Below are experts of layer 12 (counted from 0) of a mixture-of-experts language model. Rows are named router (the router's row for the expert), up (a neuron's input weights, with its number) and show model dimensions 336-447. Each number is 500 + 50 x the weight over its row's rms, rounded and kept within 0 to 999. Numbers have three digits each.
Before each expert's rows: "comes after" lists some tokens at least twice as common just before its tokens as in all text; "gets" lists some tokens that make up at least twice as much of what it gets as of all text. This comes from a sample of Wikipedia text that the model never trained on. Tokens count by the router's weight.

# expert 73
comes after: "| ", "\n\n", "a ", "American ", "=", "), "
gets: " ", "-", "(", "a ", "American ", ")"
router:545521621516458512488470458509498559449581518453487481551490429541526573455449598439506575504584528408460551467554443538471566532560503557430538451591467477462550596534480492499596466514537484476465553534480456527526411493527532427543506509481455604506441566622545462549554543519529472467432438477480545410438564546484512547536541442425
up0:433593487519563398495455467518456422530598476473445380480519562501523511457569484413395475521581479460578566396551545497483527508534455440540483494476546521521470522534451515475466514439588486510466523477575552450504448437464435456393428534493450499491492437542413449472519448448500483481455475482492561451510557518548451531488506472563
up1:577492471506469416404491497508496558591526484435448512486536450534472551448490465510412569470568555575505512520483456451390564565525508469430548558523504481436572502499405534513550451427445458466424543499583477503505459506538432483523517479520437619531503498539509485519580483373378492466476494498556612582460407534545518487542475445572
up2:548508589599472462461437569521585504587535513600604440520445454459572557546432492493510489562582475397428501461474517584440509501540452592574572454543474547461551410446486574473584494563531482459554505419419433472438564560510496466455522604476413531464512481508643470498539507474447502475519496474449507553522439495524569465452491483543
up3:462564480500446511524507355598447503573560492543443464540521534454536640467541504528449574527537512480470557599549481566567708510561414502541576558468488481535487535451499519478459469509539479485516474501469507537488525562439503512422492405651482494560527441505451518606575452519529503430500576526502451431473550521527561527585522515568
up4:505422405512497462557477483661480525510543466484492493493458513562500464508517502581445410563501506501532540473542482494510533405498538530424488475519460481541472448572536472448617492510407513406479507514514487513529550482458505522410553507505569487532475553515483479518464462418546467524464484455502506437515461500439510495589506478483
up5:406520491488507567530486565481550513437482540564498506508455505320478427475504563497494632504481453427453492489509491585495466485483524442547585469465433485605453469502570546488494574564400462475483534446475467496485505585481524392490454511545435478520498487564472441508502507511443423535521408522524485589436548565535479450585533519479
up6:484454474540479524480461472442526528516571458417441447526546489493529460523431558490551530456503491437493519502466510520423551458578534460492380438482492528463482522458552560570535526562595504510508464620591506443495470464480579427415438487460517527433469567552428463538434495473469490512574546554460481456472484524447489475535570476514
up7:467572506421482540466595497425505444472422472553522547633472447493474470438567505481506469473442397431524413532523442433591563463493482461523499406436474454442476583474391510453558402456421518531457433493494521552541533456476485459426544520534503564397494456539508504513614511474538604545502517536447460468538567450465522484472474520463
up8:591535575562583436409505453455522493536538602529534480497586487430552515504509619511527461429497489491514448482482578415447468468555533568491441630477500570498458572499546452478445525466452560577585464569483443511519491506579519535482563526526463484449481520543519554481438539540430494464385463534544461444466554514406601478523529426579
up9:525563466448540564547519502485481486561541483468508448514542525513461502468470592565475548587568543522440480470415445534545429477537530532492495452456471447444411528444454428561348488564551524497571514483482511529389433498397470523470572470545546518455415499427532431560529522508477441518535473509407566463507459572464556563536431474483
up10:478488619520401460452533466533529437483506484434488504486547618403513396515527460641477513574568571471461537526479448629489455541460579542425514468577497493436421418519515649453542510475454499439498442406518529521605520473507584450539538521449445418500469603521521431551569456501451471534425597474582485457521519538536424546456443512523
up11:521527492475531568534412524552401458537459509445551435597411458433483464520507540458489542546573539498461497453498514426506531484466480471547406513501538438531541522418599519473481453481580523565497488492461511523399560482395554494521504589428514496502623481566485473558553489563451561475568553545530568508411613555562447494415476501522
up12:570503607527489576452399448445477433532517502431460422566531471530484446437503552453410539486516648453440459474551373538563460432531494490550518535527411473442483514416605495466446551469611466550599433551398439554549517492548479568476521459483459487508457506543471539525550534605432380485575401504498515432529444515595607480550392507576
up13:422594529468487436461511551501448496401465467527528581545476435419519499412621512504486510462469474539440553445537491485462466481485487574511517500436535600536416482523472487491509517459564488487417545482556480531478551456462478522564498515434464413520459471459430546531475480514588399532396532436458542441577558656529543525492463453472
up14:497459524584460507526552469547497503555486584515550485561558476420523541557451514479457475568570503468454547482471466490585465435503581535433547444438486406483533423500566510508528433496478519547429479563539481620565449476494557523480566496572484573477408439421480420503514432566555428522494403565473487427557499445463481452420485572564
up15:437439501491467511478547568594463507428544491501547555469452455447578480553503405417467526602521588537454519446527523483563486441477516497491567459567529499550544478614501596500577478530432384454550515473475487493444518468556457448513414569379596540578502478411536563552501616555503492527465582564526536486557417595501477567421541468488
up16:495510530466522511488496519538527438516474554529514442530554505572580472576504475458602464556525390460564560529530494486460501471472505528491388445531463454545486443579445488503495539525474439481499562476464524526526536505497546612579440397448508521549482400518521479500412541360427489537499565588416544444531449551524544413624489481545
up17:519450476530528478482525457441423611537504437531519468551491508537477497519442515536607471490561485496451506461485440516438458525511562457425515524523530467458490466469511461565509417566561530516484424498514407575539476453575469401471469520458521465445526463566539507539504503465450455515513445530430516524519561523503529458528497560493
up18:456509494455510376453454419435458502376512441452528454474450447515477514528431427525514486545485519529442463491476415544511551512500521511460516489489583452394499472580433520503517446597392460604421475437513496522520500470460525482530526463538445423558403469504517465527501485487592446594391508572476433499559555447540438550462530484494
up19:507468438559461490554539563450511559535532554378524471488457370581486524497429577516465558545515506492512496427662441530465561487530470547434492505493513539556503559490442535470460507487457543517393474507551467413510539387559449471547388500495469595539564537516469566533578532541506453460397428519547493441439505487632502455564495454469
up20:475532495514559496552454520486565479569429483508516527414486498537477549567534505443614460307564388459449568505579476529578410503524470442515530475492552512477538575583505520523506434488544497491518454541493504486542576547493455513509486558479473552460436503492478493517519487477486445473477460465387422461461552479367495477560578401600
up21:532490523496581409564565477473447507496498518493530458513423576481488498489456560499550470481561530404532541582518516443575571515541497571564530489519470418492588442478534404544527464524476445495554456565545454492431516489491578516415455472423501540433384459530548450527511500485422484479498467587535501529496520457440433526473506488516
up22:572469556456487441471503465484466467505617503525573542567548480539545464412476474524505481487556490481441524485492480441540499539586518523481534467423465408513519481517527466491524562520444444454502539474457402451504452526446494515527477468476433510452532576434612451485479456474532407498541528560498466472498524514497545461518478612544
up23:513497573490446396429475395500489512558437556506490489492507477463511492471517572410459561423600517476442518516509487479503544431549470524498503547543425445485579513549572503378514539515544411428517450533539430464467399597517525518514527489454435449528423483607516447557533482430577420568536548480479542469418494604573559531457523518547
up24:526520533501424463498444467522515441477435469490483575516393512478469519545534389474543552521516539449469435484690464416535549570594561604518584584562491515457515539441497501528545461522488516506522514432491502452525465414456467513509538550551452551478432555624463484479558528518461504429563547481547557458522580464504468465471461458415
up25:468486572427591539478534512536474592479614533463446451530510493477522476501438474507483433595406529426584589453448453479445452514575553498492525503415482447570507591490585511476517409508609449487432420466515465435550518450508415427455492475492498560506444538487509507479467552517527421533542531488555478448543538553439557420485435475420
up26:544523575556502436466473535548504520543527529484498559491523378541580528468493499401521511475416367520498401428498471514454451519513456561446587601479434542520527534611496433534495466521450539445528570468507463419513438684525498516469637540526487551550501566460447592467483528498450416521467429451453473534508514433491491520551524459472
up27:542534483540596471459419482526569531491568468466490568545404435481505518505504580476537504507493497464459474403446543588470559479506571542502532539584515477462406521513451495485515524609552502458452535495551521514564521488553417486510470434595604467356552343587473488494471454538524474566400531493479575553415494601537497436455517499465
up28:517468562566527450519426531432491490556576512510421498496386456430565569552446504429495460562535532385588555552531425525518554519487399493571467555521487494499492494456467473621538440493433531488494525412573535535415554503516503539484445513520454474502496406442556463408547456638422473457514481587474575407534489562419559530479537574545
up29:357519483428473479483499484536581516536483533468389461530451513531444478532423486492557536486462508614480524551483494520438455449579538467492394437546423532489544600513457503487522483514479484558566664496511502494528489534519567512508588490560525505468487572469694466503523490527517384567547561417511505466433496496541502456439526549527
up30:505530531563457508534589485527539510532492483433488502490461464491622473438559471503513487530576474516555555424592400413504583524405510473462448549481598483497434517589393505522545520480495474417471393562516525613396477565500450406522495403392488561549488553477510490562574422502477537513558499520477467428478495448478547470524453498497
up31:519507415475511509462545467514464547412559497479513414470490487449393475494490553543503463490488440457480527515512537577507419473546586530468571522494484490527573501514628572614573504519423482552456534408422565469581415540539457420511463483529563494433485461514544624559580569475505452464423528593483514514521497496415538601496485462500
up32:609445472525532506548485511436527406480438532478420491481500491443579553495538548602519563465452498530534450472602548463534460485384493468552502535477490478537558607512498540537436404466523546438512503520590518547555492498494482520493526517504542530545483629506530424592564555553524405468365504487565575462480576543495529463523459553474
up33:495512490506403441454444536480472592581376513595516498500504468399460563526582506552521448536593544469397540467524524519500477464452512561490444562505461474551479503484523547499501532517468468437399644474493456447454436512500501477606497432481439510599464408461537511545512369427586502520471540535499476507534478457473528490403504571446
up34:430466467441494544484492433441573465579561588544466504563455555442468467482460518554564482385541550621387460542488479451443504495550489530449464452616459626542499581546475461475520576436493509479449437490474478538461503481505424529504473594488495527558458525532435468495606591486563502488417508524528430503437529481473553478484489492461
up35:514536526473459527533372552472462497433437546509525541523503542433514448450465479538430438452453635518579518552563503420478527453484490477374537522431510472464499540562516587433612531532487520454531550418556488462514460555436512530554502481455469476454432519501502545477527483605491430436522573478505533436498517501525491581480451455470
up36:525477517586488524450500522414585479494499550588483473626471532475474507493491557443484553483497447457487513533448424480459552579553502469600502422551559448548469506540469609490486507524486607504481485503575559534575431426503490447549534465484492604519497499448375566410556565529438362534497478505501563469440504404413480494551428459400
up37:476511511449447411541412364463613541530461606449501487559501512545455543488470500562449471466494509494446563463586470535504516563457485566474517368562389442475481484437484464457518567465484467498507599514401395514424567508593459450467603551540494459534445509468546565588508477552594419572406496514554482540456494460499522528569542495506
up38:536478567487548532496474558394516512483499434516505388510442469444522472438526458513553480523605487553547515492560463455535556439400511573465499561440513575570535441516466483529579439475481485525493604517543463542541486472493456410531545456473478514538514595594514446477483485453511482538458467492492535415477500527465543517520540449469

# expert 10
comes after: ".", "==", "|", "===", ")", "s"
gets: ". ", "\n\n", "\n", ".", "\"", "). "
router:525506507506467537501456526526526465440494430480498447511452445491517502546471471474518536493416530558467481465378483418493450464521477629543517566490415448505451474500472439460454375518475497452526541356526534499460468613430436519361589475554516520520516562455471599466509514518614470609453528451470558443419547461470490473482475475577
up0:485515582546529569426467690467529436481531503424397429477476524607451546459536473563457469535475517529347424513465490516497515557503539464432520446408526521476567490453467500526403465579452435572470512508537427424498464482490483474464492509530501561416478418535482562528480560559526415514555461401542478489597531526447506493528557441543
up1:537528391625498559521461555527496561567493498425395475537423492438513469491422518519535479511507468395519542492437508420532416387508451442491519511481399536512441626524514454510494448566424414513519456468524533491484526558530444548411570524577584531389502517554523547490425533511550514508481520549471490372490509491481488587504496543542
up2:568570490550498564481509514558462473407538468540461522496431527515538509500465555478497426526514477459461439475567403549480507480549376414544561520517491546435437472585551530524571497547507427382537570435473446498460468534467516560453479436424574562479527509477440532465416515471520507483552558424543434467563419518445503496497499457537
up3:486461492377539439582418495445550487506538464514447600557473473551526461471482456482375541492492498462550604468541391464416442521487525569573460389486514512500502407519517619509490421534472556486529520452441525630555560478509496544467595591588536535551506404512481557490538559490555457515439490527487594452514460516506568491469431535500
up4:462531493458529493448516414575499546438522579511516429496561490467521472555552501482456401511542546532548587612435445488541476531488480595508494521536433505419492448455455495555535573522571487623531491521455498508459462453523492512429412470508506512415374489566526512568446378554604569453568484411485446505447508475468524554466461466477
up5:495577542549416555558502517518575501570427483461556465412421480526552379505481489548515558478457439480505474524550540369485437446513472525510507568499462530499425445604386489514460472432480434541403511520551455508468479471582504477490484534514509525505507640569545636537521524496504552523430496496505590578480493570578527409607508455487
up6:465449544508445580543453592556527507516507452435432437486575506537485436556473516492566499553506493443514473527524502517476490524464558543414432431518414559553461539525567537494512469489441494382476561610494585460535459573412509608486493477512468476553589593501479519596520560475467445599469555551528542643514393562514532540530603485524
up7:423445587387448516644529520523530514461451430460477460553526438501440539580510581507508550500536511412512583497561437537517538431543514441466557506445394455488537524621529473481487492602550388499413568504572523525509473484496468545429484501465515424475527543501451542481526525505516557547529511506458549405453456530490431440546445462530
up8:566460526409435467587517516491453575557456502486455507515547536455551579583510540459503453483539528384493470544538407493482435450521461524499531627467439431480530550494518522507481426421479561426460487473494556498491567421498545549493510444613533509472488511527529531551513432461431467592561521507555490540496517489482507517582484408479
up9:461494458406548439496488465531463545455539504386445582504540484512504396555447530540472474472568514612462465528500471486509488499449384496484482561475523532489549533587460535587448470594491591479451530505491522421472526576433548490533476476470526486432509471446463500504457561420527529555460521480622551456474533551407448420455486501504
up10:556518480494475546487545530536612428517459426422509383500482549514556548534391360460464483549536436568507524477542545428439457540536394536481608390527511542442466519603505445513531457456422492401539494483536499482396420533435432469401385531466590385522499558506569430513533548509574461492527513571489548482519499471536509524529481488511
up11:475532535547469539501379544504448557403471534477477477478556487516499520529614554567479438583512530413498520524456488530502394491436456479463439551524444556511445561570576485385462467482545513541510492456462505548485467442488481497583545498534548538492443490613465479479502488453407479494411363546486487423528557507442452442529478516457
up12:478468560581448502401463516527621438548579551429546469488531559487470552490487526491517535483448557490494471507540523562484541411462481604507536483482531541459522564413510488473499466546359477491516552428456548444540503564551554538411507542442570537514476553557507588484510489571589471492482561443454450522524511514466445507514549534568
up13:559476453587586538348431492474491539472478467548449532456455514463491498435567553466522473478437529587493401464421463506531448546580543460536518527540437498457566494591473478573581442479567478514491494483487511505532471482523498571392587535474556499521496537504457482512537508487480538559518505507462510493446475476443523463542454486466
up14:429477534448481536498458457588467460431572527400495509508581631429459436521535540533525471530475457434448631461512489499429512486523410565529538486458573555561406482499494476524484474528494528480520457465455504479534424514556464564449524475511534541473424514494547430431538532422494469544464492536462485531404513421506493485520522464502
up15:508531523464451471522509495573554493478486501525476614532532517426506483466447456474466368519479432515527482429494488437515556504440503505379469440387504522567457572505440534602472508500413456523523439477491501539473454494435480509432465499461397497548617468538494529516541539585529449479457558498479484457478531369508517508427546516494
up16:477375486478462539565470500455549555504471489511499535525463547606508579494439485546486462494442497447436522503407386478579639518462463551546498425455420495514558489498462438523481498446388508472499493523474530538522421507548598617536580502476633481481470455548501541526497499502499486499438509493512494447390524490515403498520496542496
up17:505447537542552492447496552476564526559522438460411444583502447499500493529542388437563456424484524479474578523555487528445545557487515567496496536450503433435426509526436571454520427494579459511480604527574573550485501567441587522419513498603555543523548516484534460483471498499540425578504488518500552555514409521449476453361473491531
up18:604479470535458498485548560506577525525514565502418528510504518553436540533574491506545555559527543485472531437491442460507539558514416601498599560477461559444466476482520514410505461475475528458525457571415463415444474545548517465491492577458496561477526468412431501483612509486471543539523527505563493432524580427491527553449521464648
up19:665538412511530508489578510439510584491413485547441528494507484508496586465508533420405456428500529552502542485499556574559484450494596523540451499433511516509455491466517551493356457447595539487440541437469537521472538508566537498461522450542513488601491543545441522471464587470488495463521485545501558410540574554510502564502494455483
up20:573536503591518469470468580506527528524549456454425479430498439505496525542511463438457431510482433480495536491494471481556464486576395539540598519541513538516507394406558521520491421499502400499467460474511473516433496533578529444444453478517482530518483444544511469447614514506565487444375484543417484435487596467476500552486457484484
up21:493512525466524584545467471539480580417473579478542471529498602529407529527554487480438505453495474497547573556472484539520483483535452544462678527532526500522554514591476527542476472501476563523492497474503466551465500481502493492423497568517472479431487554508497553441636486523506438450605490398443450495478581457413438513482528440520
up22:505501492529482473458500541512417454530557443446485518546542455524453492514487514591561447447456472575367552503458444476441480446474538589445440419411496486461520483502544444580393564494467452570472528497488465481507584487490464472415439443495492594458419458468587452543479507527507524559578505456517534449527496380549512378577444454552
up23:530402477521429498478440473548556500465475455515450503487392486501548485473488532450421556506599502486491499518587518512465498519578474504485523544435466507469406532467526464535591487476487615455615484462582490514520520403475457588525484538556435477482520523449460486556453651533512414469546478444530438481510492453519496531407509528542
up24:491484573555497399618472572550398516436512458479460507531484534440473518596485482489490506498506511508452515452581422451435494553511454532527507486434464522511567490573425507541531536466485478552519430350480483555521478477566571565506592466533570529539521416512560546506418497380580493560462448582567469471475510413510482445543498477408
up25:491514511513495436509574593510504447516457451501494543506484475520463511509447577529423560497466475629594499535406529567480502512520536456461531478412508588531511462509480551506562475596510459509494503379532482555476530429513533461564541481547514499517541567456523383526431569497426484495446485494555450444507498490513510600603429408562
up26:520472409432501551523491497457562568448459512427415517603459521559488384499582457519417492488392472510642437479464528534435618511529507544474558551439550575474482509518580476498525518440599465473570476529489548439544539503510463548491514576468537537428397487487518450550486474560525502491475574541414529425521496453447493532542463539489
up27:558497523448508475479490526545455453461525465536445548470552524433500470589397458499514607552545415518376521554529443528476484472492521587491499499508517464444534473489544575504443518528560466480533522490421516457572529537531459529541529626585473499565506467465526482557581493470416535552416520564417551467524549432558576442542539569517
up28:531450436528520486557478453531448453366527421473515511458575499373512520475425547577505396556507503483431503472464428476428483491427532507469376547547587515515413481424529509522520463461535508569441545425515509554532504519478531570444593565525524542579416440476494489535472487551522428580470483506443532534517535546524501560482461487477
up29:524491561513498461410506522446530483534477492435538399461498557515615500544491474568544579450614574491473495449492601494393512547493587448483435510558466461484576483451590417461506523594508477548545426489536498499489469452573485581399434396525503435498478585498429515492441506518543529461530552476583522490516519502529490520437545503604
up30:376520531531528547439486392563528496486514538433474478446422488359424555536477498599473573505513487523595492575426500501538566507551486604500463577435409485487586408577487454571477443452505437537549473480474452524543522418545486446483488538510364489441428518543542581525534455455526494552479519459612451484510480466421422460514431515524
up31:539431515389478537455507522532448499457525432451486529472468443458489453478489545446449478506492451487491458507522538429435549449492523558497434422521386439550541436499566527490468445501547563513558534466507453406546436389485445509542558507549496394461454542473513520490512475457570492484479406534489436486412616471483437627551453503430
up32:492566483451504517514490494526462634513571500460563534505589452460491442489479530540506479594554489525454438599498502556447455483607491467530482541461480476450530589535511462474540483498395497538555537579449527392523578537378550498511425566532490419474506541459475520606548482476497452588530566460480485520493469425479533566529459551536
up33:545538529464518586497466581557577459544547381535591505435557468477509486557473472472498522518500558474498488519467515509430535456398495524500427503543493520514539503480560568506500455532488514500529487493551496452449463512439607510478428478567377440503459550456564620510436497476485490544565517551478525558489468497509466468495425439528
up34:507462503429641448549443573531553466517506483518540496469514551532424457570539497518456474519500518491491526557510478620552484386460483476492431545445525589493556442515422461543494547525529538448446489465485400471553528572464488510464454428455454490488447553563523551515490503455580570469491569546406511548535498493529522482445426549483
up35:464591576493496453563566485463446572490470504520524472466480519492452561545464601474557463482524437437469525464486448494503481512441485471535488513544504485513513544448570512444441551459538486399457641547511507536492394483502453498393561471635518552519501570458481572486523506436602461485572474487416501508537505588388479468465455400545
up36:568434512463524490569452599495510455531540531547523614464512488410533435545477527537487489523547498504486563514566456504508543492485544505589566422484513452568495491550483457449552536498560437377475460450469563514493376567433509452485542492424512508548515428424431470523530532562419412579542561465512543537502450422534454451574480556469
up37:517492423467498478484435529476543503515528501605469472551497494541562516429587457462496389475477571514523527553403449480410455540499427473440512559505417551541604453510525520406488469494464539562523435508537482449547507529433523548570563565455496430484518514539463457537420535469452527419567640420571493425513456467499556512617479539584
up38:521506494574472534550433505498511538472524565606442441438479471470530496441544492554483467548527494536596587475390593479581473472532568519502591545588507507531458538465569451539529479515468485605467518438516568525526556578424397458526535484513526510418440505473594509528398484468546501489513500403472404548577530529496505479383448557435

# expert 65
comes after: "\n", "| ", "- ", "|", "1", "2"
gets: "| ", "- ", "/", ": ", ".", "'"
router:566495594567441480482576503543491547421530481543469450605544511504555408461491555417469424513542545498479429457548495482528518586523517492562545460566526533456523544560605542530496536504546408412578416475422483603439562575505476458449495454479396520578573469571437478541540502563509457532451530558531502401501520529484478482506636511585
up0:483404542406532492585519537473438475430465540453484485538464423543512492538485495484532524493589441485418425513584429509501511431470491503480492526501494533506402559463487523598493522506438487436438508465483486458528475498498539567537471481493505536569550459452445531543521510463527447597487525521457475595400492462386421510476500485484
up1:542472455514539465482526527508460506513569447451526594535474474533520540487438584540561452540540525510492490453546443529631550496580387652505555538576473579525469485547421539494479457490468460435453571489453559523500534501515399504537535414568439526472515451502442486565545441616504500523550599570447507448507515533533473517424409454442
up2:515470474461474483514590535454379533536540490507558461596373453430484527606474503518451513486566553513473533504526498479548447477518549523550565501481402476499497472544459469583509579515429574449485512496503522515545458504463526485547426487591520539521522550503486494529506531545583562512439447584557432452523468484460497570491471482537
up3:481411597560473526374495469487445567477525478540483461505482491562560497504443546519511560428484409531410477542507466421411379594647488469511515492477556512536533457534565463529453404533478399558524520476493488448569509515538414435409503533485578548520486461515484498505537508580562538425493429485580581474490531501496405620475432533502
up4:474485448565460478444552524480435432479508535524427567481515600501519532480613459522396416454517494517414482512439502543503521475530438545509496546518463441535419498468438499534489537509563507568570530501500570431486524502500641581441586573554418490544491527510503484515493487416480353464438395538422521522528503519520518440356510574476
up5:467476546549412516584507481557601459482519573473509481524489473562516605481523557474442474544544583524506449457574430560466492506480534550543417506482527509548527493490488475448439523523467560473498485568501447566539520458502428529512568486450499575466449559529514447507506371449473536435516477402547531499508452445449444603526482477508
up6:479496551550436481535515480565456540523505452438424542440569501446396543458455551510487521499509610529432533515590479500588486416529603629482447476479527522448542549511490487474449434563489547471490559402483437506515606465528435505533582407496480521544444391567481519581431542511541520551604541530476463428559473539510477436480582472472
up7:569416469513479460505490457478472514450523512479428570524542495486506495550427478494494508439558566527496496544509627407495542459527430502483603507442433468517603509526512462549387426430525582493473433519468460495508510425499437470507450477561498503554506439468448435484480510578523480551493495518582490409412582534493528440536493453401
up8:493547516439470554491484465427471491551562392591451482494487523555531532454478559443433538546511589527545399492469465530564467494520432474578559484476477445466477478487435589488543489416493489426529471572413391547515377516418509521485423527493479534496455453572372450454499652532508438557587544578552550560488520490518465591401592494590
up9:550420427478500497514421514601514540500530490525483566535544481564492564446450515389445511468526511435518567488520528502541396458566494567544517552455512520452588439501554481551518379447401471501525521532515558554453574448512400424444481384434506544534394498526466506503471444542416488455480498518496428474400562485490511527462481482558
up10:481463509551488427525495525503417645605544515498490509475562456567526504404611404557525389477541561417477547437483529473569460472493437479530502467468491562494536563478432527581550449545519521388514361543446454477524440492557437479422567458432514502480479509617481447456491594400496486557481486594502417448570586580509418537506539452484
up11:468533552558534520524513486441531586511530588512472475497469575482557440520418430551387580545585562464579399386557462545481514497558628452611572459489432464517567533525533582542485440662555466508522463507369439464509450501536530479457483508528395445551536453495531536399428495509549451452462465473515404500489523574458598500502477497520
up12:540461498505395474472520478420448445464432449435508457542466544433513453565459520461389416444524470499585482535543380520540414555510514450491495429529487482473564526546461538523509577503521568474552568455495619512545502525505537544508516428562530585571458523493542515463479479429529525456382471513563621500486535548477460520526414466615
up13:533588435428483530584387508496554516420431520484594558542508440443380476515465482513512580517448416585480514497424497470536432434509491498586522564546513507567589462591520499584538589431525464482482463487504395483458541588516511482504413485564515420554567474497428589559495528532574542598497554565491449486503506392492494551634539504497
up14:484483454565568513456517592501488472471504548440363471488578557555474473563440563394569549510512523554482483504386472489443487457415487493568493486519521498440589463440487496518571481565426563553444431523509517603507467446501475520393475445535435514495554445467503446469596561538475499481465471550457483504465525535467432510564565453579
up15:533514485492422460594458501524485462477490522489538501445542518540542462455492520597401508473512466597485424544490544421470492460442508541545557507477537580473510558514461534535533582512511514381559540548582456542489532633408506485385505530513582490498528441466411461538461494419517418459466394460495560560537602546480524453520473532456
up16:543472507541463568577536522495445500511482462586529567484616505515420414446451453525434544476527467513488465599481451549525465553544491486516577396438523540567474379508431495422551462457537424528494476507464531569515445469526527496510471446492538489494475623473495521455456442389517457452413412559514505446490461492474601497562483528521
up17:555443541535502534540489534569476522495504520595632489519474516618452527567565494577400496549530506504467474495488493599582487454562535566527484484573471488459457477489506531533449471423484534475507506579516503528520511452480454482384495443526498383439530577565492424525571602438611601509547397516582444505507463448530540429530476560420
up18:562388434557555489475470471458474510418470428554451534525432522474535421507492457546529525514483523443506516481418482519481440471415494485503602528544445439432541424546498453472445410599484493417498397457439487547494441587537531479513618453518574521481479522520458454546543555523518515458577486616585468448596526532457533537497489566561
up19:525478626547634533464478538492495519432495532539571450436513428496504486512449567505462429544504526469478539452437424509478581505471473483470556514465484554461503452498437440502499483540522478471532434499432546546456584474478481535521545547528459493468494544550465406429491517498611474465450588502577443398492593487511599492486578549512
up20:461461453535504533484539482525459486505510534539551567591586485537525575564488498551511569545560502548532472494505505507403475535584449560531479567548509522456453569531481517462475482476549421498560475444405425568535512473483602495439501488493515538638494485482608561502531503542427480573406554608391573562495452570421563478502502507443
up21:466447523463546383487398432526521511528561517509469518393571573556656449519545489502470471561485441516450485515502543491488493588500523528599467473453514524462516520519489569575509457467447495484579495527439487438514509509464489441496521492439504575584405510442473476551482576418480511613582472452528447510459496559567480488529549515387
up22:479524455562435505564503477524508457517453583517526465466498523410452523561529477473446540541475513554524466603572594486503505500547499492550550465593420477483511506575533541562506545494520547535592471563524509557469528556431532494561484443525500531429575532511443513496561449521468525540475561487525569495523402436459469562494520572496
up23:419430480465594532531516465454497501583538416544428495542499553442524497460547562595409437446516453433504459478547469536500486488454504525528523450524522483505462542540445570497576532479555466469510491539494516528494580493559543536479480438468485468435509440523559429557462475554542557478555469570540407464520537449528508541496479541640
up24:545569443495519512586509503576501490507440554568469536550518550553495507486585543502553511509424472539541531506437394473511495471426431531425538482516428517527560519543511504539576468440531426467605415478448471453614543575526498413499502511506491414444504467506495478478538452505509469514497492477521492555487572603487528523467474535594
up25:514497536480527519487553524516442559513506454425543478438431504496499571509540575488444441413453494503535413449616470494512509466595547602528552414547489458502481501494429457508480290508428512399463474494503465522500542449476446439466448419524551495566507549612558522431537442517527490428420486565514518461405621537523479486484531510443
up26:495656527513441534479484606517530520509497492538503542471461551580467511527523471459501457598522527366595530500561510467516642499481501510526584508533582466477465512450472509510522433496512540587566461447521582478514451478532521518482448617485479484546499506528470448500525575593541439434490471517504472438439565413456435578509459413514
up27:490554421512475444526530500513491469557531492420566455650438507550447476507480411453548437404491543613481469418457504472555461477440493612429500446484507485440422537559509464456441495494507511523544543519602571508488442476426533423497505484448457414554539587525506430514525507634434537531504563532486425523446475549565503544505481466521
up28:555413488496543403470532409404493428536479542460525491572434477482605542467537527504529341594501478508495495497447505505485443532500455378551467415471580541501481529467551509492481450527538438531498439501544409552530515486491611530391509428446455568552546494450511438524418553506547475458546483393458471535514493523552518567455460633510
up29:479577454434500462600509596448577598486481356577496501502494525558562579503505489552426445459509479502518446477445471390447488569484532455528486496483540543470504555436568521442549525626497444476470454413480553481460488574507509510532429472477457502493443511507522539480467468549439511475510503549528555568525530534534367513507485533537
up30:567471521558542438409509554647490541482474522510405563463440547446566416485523550478529488518528482522520470464415515525457549541406506524554547459480581486527568560480502547411527459442513545446474491486555479574480600523508491405422496434574471510504406538475415628498555466530486548462558577539452568481545489500497549569420589389557
up31:491527653497522467553525520618434446487507576481471549609570465567459508467408498508526497472530506591538459570504529527563478484493560464506488437461514470498369470582443551556549505502546390513402417591455573450564488526509543509535474485375481553481465535572444512583523481532552560454462476342500560541539490524442499498509455512502
up32:491444534620406469375635476448424528461468442515448439551493543547515463463472468428427456435499467425515465382511510597469441400547493521469463601507501533450586531543539495555537508511508442476545465447517478668463530395494476577452409476495548475493526502508501518422538474424493507464530459502485561475444496637468423434495461450482
up33:454517505528378472554504538472507456483462593573567434456470510518480505516452482525527449457486455435482507443523412511446543571500620510456431451521519563455539535604523426477585540484525514514535508548518550515610541566532438524506551455468429568506508571549553521443523516554540465540518490397631533385489563460479492467441519475499
up34:642500541372580512509585546518468466464501561618477478508485513476438594520493440499496541532530527527460470496647504503471503522476614514564539520494533468436431505379511564439482520530527532512481486507472548471532497497524475519558562522458461497550535431540438621532448515500500474539544476512584500504607478472484475597490475440544
up35:465562475426558455532494448552576465496529515536463431416516501481566535495503457456462445502554405486565484492567453460428513540427457457537539471532541481465516569458564440357441510539473483476517561529495523483428597445423525601533668447490465481522545496523444506525463525468537559492450584554394500460601531519539477488410632476523
up36:411599518440461607473433480479555574402466538554543492583525511466490440443508517456427430415544490476523518541372467524548486513508537544513601414431510510488545518488594481484479557444452509519556448587522490554508510468489527611466493516497459460345463518541455529501432498575502447606446485531486516513530544517451496508416431574533
up37:555459554576432465424553445466502499434563437510493516533488479518570398457524468428490536548529542555506462473507483548501412470494385484465536492533548504444500587530477542560566455567442441429566515489360474526462534548495500546456452438407494463510540541462525471531507406506608489524514501496477552405538509502542515588476561558420
up38:391467472508576474447517511533429403517540490558507573453497606521511510581484562570507488447494451510475457579562486466523550563508479537390610423495494501455404525544565504550534516508632516471560495510516501531566519540522454530461519457430564513432534574558527543490521521495585568408426506428525555425561525513549596517512530498476